config.toml
n_layer = 12
d_model = 224
n_experts = 16
experts_per_token = 3
d_expert = 192
d_shared_expert = 0
activation = "clamped_swiglu"
moe_layers = [1, 3, 5, 7, 9, 11]
router_score = "softmax"
normalize_top_k = false
routed_scale = 1.72
balance_loss = 0.000542
balance_bias = true
init_std_router = 0.0245
lr_router = 0.000454
n_head = 4
n_kv_head = 1
head_dim = 64
vocab_size = 4096
norm = "rmsnorm"
norm_place = "pre"
norm_eps = 1e-05
positions = "rope"
rope_base = 10000.0
rope_fraction = 1.0
qk_norm = false
attn_scale = 0.125
tie_embeddings = false
parallel_block = false
init = "normal"
init_std_qkv = 0.0212
init_std_o = 0.00405
init_std_up = 0.0212
init_std_down = 0.00362
optimizer = "soap_variant"
lr = 0.00406
lr_mult_o = 0.707
beta1 = 0.95
beta2 = 0.95
lr_head = 0.00571
grad_clip = 1.0
warmup_steps = 200
schedule = "wsd"
decay_fraction = 0.817
decay_shape = "cos"
final_lr_fraction = 0.02
batch_tokens = [32768, 65536]
seq_len = 256
doc_mask = true
z_loss = 0.0001
train_tokens = 364600000
steps = 8006
dataset = "wikipedia_en"
Below are experts of layer 3 (counted from 0) of a mixture-of-experts language model. Rows are named gate (a neuron's input weights, with its number), up (a neuron's input weights, with its number), down (a neuron's output weights, with its number) and show model dimensions 56-111. Each number is 128 + 32 x the weight over its row's rms, rounded and kept within 0 to 255. Numbers have three digits each.
Before each expert's rows: "mostly gets" lists some tokens that are sent to it at least half of the time; "comes before" lists some tokens at least twice as common just after its tokens as in all text. This comes from a sample of Wikipedia text that the model never trained on. Tokens count by the router's weight.

# expert 0
mostly gets: "|", " |\n", "\n", ".\n\n", " the", " by"
comes before: "|", "-", " ", "==", " The", "==="
gate17:138120108081099129141086182116097147156144130141106132119128187161167151136159122192189150127126182130148091099140132161125228176099158106116196122162167168219086175106
up17:084154118035094154165097197123075138149128116078114177114138204122163113152125124185166153118114164113139110097136129159148181159086177140105174165135172164200143149127
down17:132179098151108120124125123139122137179072182108119159101045153161139153133114116134092121095130101088153104155100117144159056126099152119093142162106074097111177094173
gate18:170074153147185118128123092138117161111101147146147068167113093105074085072108155135127157117127126109162153121137138089072149100185071108130108131089102098178100188113
up18:152034171175163173182090103142090139140088104149167068177119117167081056105120135115155106141123123107139166082123195090074150089157146137143117095116075086165132127128
down18:141178101165122195163150104085116115080139164121094140076129111118145209120155154112134068139178218198167174123107158127117133116133117124105076130092119141150122116208
gate19:164132133077144123151116129158148076152158093191057116039089155132100094085147122171136155106117101129138088131143179122127178162126180115121166125170101171105181135133
up19:128135216131123124122141078093136107098153062105142115108145154148107107059144076114109156112167099138166155130134111121083091133089138142107173087094059112111090124114
down19:146156190181114131122149132119114140091110180106149089122171105107118145177183135112182159151094098091157159125097078050134127125085102158101120141053152099116086144143
gate20:147143122161117100147098150136102137165173188123128139147131153184158089111124088124100120103158069137098117156149101152101083205146143084086142110098158195124139131112
up20:135084139138144126157106122148148114105191130088139105126135126063084144140085134184164117155138198121134114067208113166140143126140122096067133181133118103119143135150
down20:157148171148050166132109152158193126095118118077145128122091117064144097141111146148122107137127178135159120133086103168133100092134118138174116100124088132159146136132
gate21:249112126115036114078125100184100158152156098192136098102178134209106153113119119151109052172160125083124145138126174135177166113097143140115099143111144080134121163154
up21:120160149091138115101076091174089134199135087127066124129141136130098137120161178116144146105132144144172078168105132160051086114124090150158085128084090135173112194160
down21:153111101097148065087114129108140177120149119089154176144158124091136094174120117086118155093053097101114146060079146090127148040134091092085144109086143097133164140104
gate22:170117119134130115095127182185100176168160186187141160180145102167157102108076175121135131159111207131144105072137106100092133164115078128147133130123145116102116131139
up22:116097171139073078107112143142147173177167171195134108175133092146162159097092184165111143149065162105112102115148136112103111159100146101203135120115140134084136167138
down22:148112171128099103144081118148127103088023114147128116131120093155124158109121159136136187095096052120154180163144212105107174061095071121081124148137111195146139125053
gate23:140133101114151095106150140150150125098159174112155161059113092096140068155140167157144103121185145136124123154123142142108079082152222145165122111150146137130139122090
up23:102069120145112100121194105074151164027109158193167164114165086130177140099142128100136160102138092147101111158156100094146042114156154135077164115164156190113161153148
down23:119139084121110163154107110127129093131137078146130163120167160059118105089213122095123110138127211126107079118141097079111067121147144109114176090119135168135149135180
gate24:151096071149132102150074148151098136130177114165166171148132149165142136146069143115086114137083125098126068093151097115099136120136131126139141102100158122142134162098
up24:104143066147147127183141150144071142123153093144145088128108128135148107179103113146094163131125141100117099149123080085080126139116171123107098122085169104107126176125
down24:170124104071135159172101089170132212103122105108138128090119142048099110149147087162135067138117148178146148117150164141113091132132142091111078118151116095129118138171
gate25:129149164189117116132146144176157105156103092112170088074123090176148128124099154123170131166167099108189060167151131133091177110088125104092095116126129129123130176182
up25:174141141168125118143123152148100141141105116137160158129102127114174107097167163166199159163120084116176141186146148128133202122138145161117120101109121126157082163128
down25:151126141115116138105101125127157126157147121145108136117107188097150113091187119101149172136138112130132123139122151185130109059145166118122110101175088085032111166136
gate26:130076149145143105159149086164098136144122138125086113125120114082068141141160086106130092093142115078077106155133130171094118132098122112142159135157160169135106144162
up26:127073134144127066158111115168115127152194134149132137130143077113091135107154109144151152126146190114047125093089150154136154168115154125148158126135152125138116111159
down26:154068106116128126088157102092141148116161140125198125119108136148143189097121188137129154075089163092135161178073151162111167123100095124164102148113060132154110126101
gate27:161113077137115086125141144115129055103137136097154165137113129114095134124133110131101097085149092083110137152147134167168190065136146163094096175156106161162137056138
up27:135132035162142096076097124163137114134145148108066126116134165099094090137132106121108143133075159094148122145152062159117156067115143146080116150139082135153121127143
down27:104141123118177114141122135105182173094108134160142097151170173149157085174136117102119118134068131140185142127127099169122122078132119131147122205197114096142100133134
gate28:142129069175111086130136127141112147120154142139136158073118107090123102062124160198098085148154114100086080136126125168122166146124103093119040084085150112114057143094
up28:167138097164077103123181198081072160098117109093107183076089114134143099109115183187101139193164108122073069113141133105118161143115139122108043061094137111101096167092
down28:159148135095042131140143100080118121119140113122084132100095162112152140125126137106098187167207099152129108127129126125104150141173138091142115094108163163132070129145
gate29:134137083163128096048131148180104103089146172161132138142161118091169111103130148135132121167062175128158107153125182152139118124154136205160096143143086142137166093144
up29:137107081102135118078072151164097144070083142141136077133142196114129138136124202153146107153072190125138134162088165156183155127149160131155098201153133111150143085123
down29:163126169114124180119140172125127094095098177121126110116124096139108090076127151078172144142163146095115136078119100080084142110150232077136104120096173141166112141111
gate30:140181153104135089167156118174170128126219113106149122120150097058135120092160160160128113063116144119114123129097134133110131129090109111092122122130190121144140133089
up30:125150144111165133129124066178139143153212134137133129154154098090163169069144163107133128090127142094103108136135136108155084175099076088158100109140161100153082141097
down30:113192116125182138163140122162099134112144164091131155137142131138146113091111128139147093138071098183086138107113128126143188151101168152108128102097140131108072164107
gate31:170149154077113118107119081085144075161152073131121145138107103129124111185144075139085148158113143171152134126126147186150108070183133135128097069128181092121129181133
up31:166154122110095111060100088109176110173178078179119164105185093091120122204122136095088123139120126145128134087109113170167092131126115139116129113133156067123086100116
down31:100151064118132140123136103133152128160095094108134133143167138099127097120091144173172092147183109118120079167165191136088099138085138107132141158151148133128141134105
gate32:073140090130099143116077165121121104186120117133123174151107094166154154094153130167101078151180136070057133197072122187158102122127140143096143148153108137103083150130
up32:084142122117119119124058119157132092146148139163156188181081097159144176107128087130118095130173066066054135127078135167134081152126199131106148149107079138111090171147
down32:135116074131156103139114074124109196174154094139100100159068119165173051110172142116137168130132065116140142108177165147130189175116128152177176112182117149144110125174
gate33:081155079159103094093156154123096113150137186096150151101152136122131119110072148135119144116177199121142113147119153061155156127083088109206206115114127125097094152118
up33:117147123192140081094143120205135140136115161127162173134117099141085133135088112144125129127172171157051090103116182072154088141092119132151186158126122117085119119137
down33:112124166092114164225062087166124130121117121089154174153084166152105161149175139110089139100136099137154177094133180095065168112111187146142118112125151092131115204142
gate34:116114168086124104146161114141116141080085120140156113146157173070101114124137148116119066226188098116147105106103127127123122073194104161127111119123083150182137132101
up34:134121140142088131178133064151069212083098132123143116117180165109171142120120099102117126135156118095122114087107134117127169104152084116105101116109075137105129124111
down34:105185163122176133112147108064117189105095079149122056094159104072112152131124101095131151138142111073142097142138156150151125096136096140111089175113090142142086185098
gate35:125087150093121100094125093117085129095160126142102098093097101171148096109080087139093090118111183116128123099119128096146047138155159071119122102151178166139170167163
up35:129114120163151119085128081119090099136200138144152132101085133128182072115071132130098106153101164106115162118133116111152093121113097034164120095160105220121167141144
down35:115103151138131062089174158085090127143112059121126124161134114155109123099144126112102089115113165218128183144135106116135106072152126061142134201164126123137121128078
gate36:143098161098185098071129108128118123142139122181152124119164108160167100167174171123100121146103131122025093085095110137170130101168095153099143156132119052131062116148
up36:071101137162136121175157139101164123125140128114158147128138125132163123077122091121155162199159135111109201107098099134103132176139151091109149100112115143122152145108
down36:144144121133208108118122152125134139144164133105137094169098093112107182132159098143109130131196127172115131140061078151093181128125101203172102147125128184159110137106
gate37:087113133080148107139114115112102123138127143149096142136105126055103128113195113111139124141116104103141134145093113141148095129100100136155137110161130108142081093152
up37:069138147053149147136094133118078159052122162108108131084104140123105148090177117166166145144105111078132137146115115119183148139085116133159179142214111132140149130138
down37:112139103174170139106122139067149163138158143095138130111129171147140129119118177167173124173176133129178125088185142060098155186133135153126123100175162155123163148120
gate38:178120153116080108109130092116134153097139153154173102164180116189128124151108097135158107160128134130142118181111133118137136059109160122163140133131176159088105076086
up38:217112145149167100090129120111129171110175146138140112168189141172132161161116095173090136148127142122157131143126149091124116054118113160113090154115150171165141083139
down38:115150061134115128152102106131142177146175141138094125138113212170105087134116167127107144165081150144113121120109190102105065088111135178093097135096128121233160087125
gate39:121077094094121162079084053136081131114151100093168160122119129108181104159118156090119084133131099171131099124125113152171132146130080157141110086096129153138151149144
up39:127095127140090117077119085065098188097171091159148140114141082106184150137135123108074097110125085157168156091097132151086099135118098098110090130085094169122149132182
down39:101155175131135133087166079123128081130147090112079161163118169079096173125083155112144110164077076107177144159150095088115108149135133157072111115110090173159105109151
gate40:144101079107087117127115172176114103137127098142101070183171131150138153115160066130144161121138164147079079131128128110108206113033136144147181101156101130137108161159
up40:121078102123091109178099110135132110145083108138111078182150144202100104139158119135122183108151161160130125078136158106118144088042142137175186153142088109133114150148
down40:148094121139066106115102104143162096175170091136093187127120109118159121110172110118066160108163136083124117074175152119160102151077174125120092125098129129105128097123
gate41:158093128169100148162166147126101111179172146103166162160103126130086167116156124134091137137131152184117108073095095148172132081191134201155106085141160159115162104048
up41:139106103145121145122100121119087107147156143054160160153097130179143134131184135145109115196144125138152058085152091103157154076169115174161144081130107159107156138086
down41:123104172098103117099072067129125209133128142064102083132110121167092089165153162176076102100146119100159116082152129144157154115158131136137215149134140108135123058099
gate42:155132123057152154130117105144164120078119122120032133166160147137070103118138121140107131079163120136131157107128125191117127097130093126106119089081121106088150125085
up42:134129135064111147114102111126160150073108111134066122165156123157093102106090098140108111097173129166151155076159102177097105112141079104060115101074147129070155146079
down42:131117119111094075080107114112111173157076145123139115101136176147160155134147107134145183102140160130149132139159105144101165137200105133123137138158116144142189115109
gate43:166133128107103118098184133140154088137111168171135122149154132182108148108142075112130099105156187099142129192110135204168138105155130134096104143097083107130169149075
up43:135081155126148127124126170142156055126134166132143141114144085170146112112128069153147129129151152123137148154141179181191139077111181108114124175095097111107150117083
down43:079124101066136123096093107084147199124141185133132185089066155147236167118155133165105124114091090173137099139133147135164130142174141163109122132141130121135115082136
gate44:148126154145145147168078138126132095126090124178138081071119132113133097104108180120115089145152174148120110156168208147160151135110127117114131163165145131081140129109
up44:085145127159169150138088148150136134154163101161152122094143107120132085093171171186116080128156199098128140142175180123129198185085089145122125146127136148128127143116
down44:141121126075136152106084137138093118105154121133198081100167135112123172158118105100180094147122093051141135117105144125095132142134105172134173164123057145133108194093
gate45:139068142160112048180075136096112097052089134119136130123129129125131180072098112169082162074133156109147064094126185120174102159157195138118144100067155123162113163147
up45:092095125167086156174084187086111086065064142097150150192166177147168206110131088185121154150152147122126081082159128142182119100165169106087200124086118157173120142148
down45:145087173131080096125087106141098085136054148100087092149136118005132132102202130138091129094117141163167163133159089127095122134148127140023086107171137108076108136156
gate46:122164131119150130136104098105060091169129082129192102141102153218174196146105121103063136141131094167156121167145117179158129160156100091078133078082129118086132125104
up46:137134143098150145174109091147135098144137142122179082098120170167193172145065104148071132136133153141127162148129127221132126115117109064110141066100145058036154116095
down46:101123139199108087155131139134110167166154157184133077121169088074135055121148121200172139093152109098148162104106192103102118132147153102167130127193151059108139102151
gate47:147142154180148109176121155108105143089149099095095133126104185208140144129121022144122155172182132157114123109144186061199098107059087140122169083145146083123108109107
up47:119151149103164103092126138130120187145156154133095116105080131195120144170081074118111107194129086154137104152128114065190160130119138141086189134175191109095120100111
down47:132153116151104202108184130130108138176126135187114121124056132197139111133170134169131087092092095088114137151085157168080103132119115120118110125175112119139091125135
gate48:107155156152107122129112118185108098112129094135153145126076137103110073089105125109099111160190064130162113143085088170086113094117115094200122121081098092165112145100
up48:104134128127096130104129103169131111121153113137117119178095138157102085107104113114103137126134051125152116152069112149105115111118131109173155113101082136149087178096
down48:086113089068190143180091097132192129066086123130097109149136100164172095151076103143127152078110171140069111116077172145119083138090143161072124167150132114176124153110
gate49:122106151116062173155114121124196110190113112128073128119119155141122117139094105172057127099146116168082092122093175146125181134134124195117132111157142136078167138104
up49:096095151125084153177152097084194133179110097098110124142117127144126093119102090151063106119140136199073066145136170152114143116111142219141152115143158120107157148108
down49:109114126181166107108153137154121129094119123138116165116174084132130159176134106120173122158114119114163075102153116114138114158104113113129168146120118144182110082055
gate50:131138136199122099129164071090120093180132100175171125171142131093086119121178150141088081121150110094112073080099132068137146119119113167149079111140078127189152160183
up50:149128164128128098116193125100137057176155146166188132130137107094110091098122095164122161167123178090076087101142120139131151129155091136169080143105108092158138113126
down50:157094094065141114077089159179125158082143069161103104088081122064115124091107159148150194143161142166135135130151155142140122118128114132105075063138150129119110134145